From a checkpoint of a small mixture-of-experts model trained on Wikipedia.
Experts: 2 picks a token, a sigmoid router.
Training: a variant of Muon for the experts, 689M tokens, 5698 steps.
Below are experts of layer 8 (counted from 0) of a mixture-of-experts language model. Rows are named router (the router's row for the expert) and show model dimensions 64-127. Each number is 128 + 24 x the weight over its row's rms, rounded and kept within 0 to 255. Numbers have three digits each.
After each expert's rows: "gets" lists some tokens that make up at least twice as much of what it gets as of all text. This comes from a sample of Wikipedia text that the model never trained on. Tokens count by the router's weight.

# expert 6
router:111104139145131126145140105104147092133097145131126160167081170175124120139137132146159124098094153085142142080095138141107155149106132127146107140138129136130142119134159109152143135169125161
gets: "-", "\n", "th", " first", " second", "st"

# expert 21
router:132112147105099139167123108136147135094130136086142135151123138145111104111154137147180069108118134156137125122106157141121100149159168130105095126117105149148153128114125100124142117128126188
gets: " (", ".", "'s", ",", ":", " ="

# expert 10
router:141085165138126166123159132108128119117135142123161096151122141162077106115135102144110086117167116114131151133099150140109107140130146140168145130113131146110116149143128157130092079108169174
gets: " was", " is", " were", " are", " be", " been"

# expert 25
router:114083178125134149147166148098167105113142179095153115159111184149093100150170114140108121090109150143110091121128151131132085113131111141167099179120117143126153134133140098134128086142110115
gets: " the", " and", " The", "The", " or", " &"

# expert 13
router:143099154144123115143135139163132093127131180125131137112145138172094104133128149135167160122126120148132122134129159124131119155132132161142120170143094139114151134136122090132151105138159184
gets: "–", " by", " to", " with", " of", ":"

# expert 26
router:149099183119178152132161089137182089077115156122132097110117142119082127099135149131186132140161129106114105117084130108113178185156149126152141195140114137154147085134128103121107107106096158
gets: " 1", " 2", " 3", " 0", " 4", " 6"

# expert 15
router:113080174142122131127154083087144102077131106087128140109113110152104071143142089129144113113174109110133074082069135133124102148114152123138118140119124167131121112138128097143136081119141171
gets: ",", " in", " (", " January", " August", " July"

# expert 29
router:117093184094102156174166133101134108078104153095132127149107144181092110116131144158147120143142156151109099094113132131083089130138103163106155173132100127130150116106147109104107091162103155
gets: " |", ":", "-", "|", ";", " –"

# expert 31
router:122110187092123145180145069098131115080102122064145115166122173141123111158135130148161100101149127121099153082113169114082139145105151125161129163155096145163166064117137112118139104149125185
gets: " the", " a", " an", " his", " this", " one"

# expert 11
router:148113159141106124137124117095164111109127117092122107134142176133120087153171136138142105102160108145110094098134139114108091161168135176130154150115086133119117152141165108160101122157141151
gets: " of", " on", " for", " with", " September", " October"

# expert 4
router:110117169125111124145152099120134096122138158082127134145134111117122100127152146160149154124149125133117134112072144158110107125123108167127140122118148171117105141126128101154138103121105155
gets: " |", ";", " he", " his", " it", " her"

# expert 14
router:104137149132118135191159103072148119081121158091143135134093143152080141152095162167166135106112147124144110122120145120105113116140152141121110111123072158114143108145149091142140134148116147
gets: "\n", "==", " \"", "===", " ==", " ==="

# expert 12
router:103093180118135145120146121127159089124139165114127133154122159158128101125133173153145144144164094122092085080118165128119116128112144135181118178106146145137166149108155091155127095130144172
gets: ",", ".", ";", " that", " but", "),"

# expert 18
router:110069175138121154125150112124153120105126128079144169187099136175107090132147170165157117115151102128094082122114133107142100160120123118167146171111132152108136122121127094170112098115129149
gets: " in", " of", " to", " at", " for", " on"

# expert 8
router:124093156108139119111131097096107141110127142113114172175139125154111108102158143197140110090163107106120134111078121138122082147134129132151132160101113158122137112174147104119134084145095161
gets: "|", " |", "-", "=", " ", " film"

# expert 28
router:106121145139126126135163079116112112096144136117125167148145179136113123134169170167124115131132089108111095109135114165139128159150167116143101177125127111107168103137146081156090093133156156
gets: " as", " that", " which", " who", " of", " to"

# expert 23
router:155109159127122123125170134110090145139145167137167133117091150158068116166128166175152148145125140105100075121090163101136100158126145135125117163098123137107116081130127137118191080117150155
gets: " |", " ", ";", " km", " career", " Candidate"

# expert 22
router:157137152100129110138142098134108087098149119133135127152089155125067122122120170202150115124155077105139116134073155156137121153116161152132126123133140146114122101148118122182089083136062168
gets: ")", " |", "\"", " he", " He", " also"

# expert 2
router:170128153129148114170120102110145074111137091102162119116108156139103131152118148152149108100160093105135115099130141123096102106157126133141105132130099160094133108143121131114145124133121129
gets: " to", " United", " States", " New", " would", " York"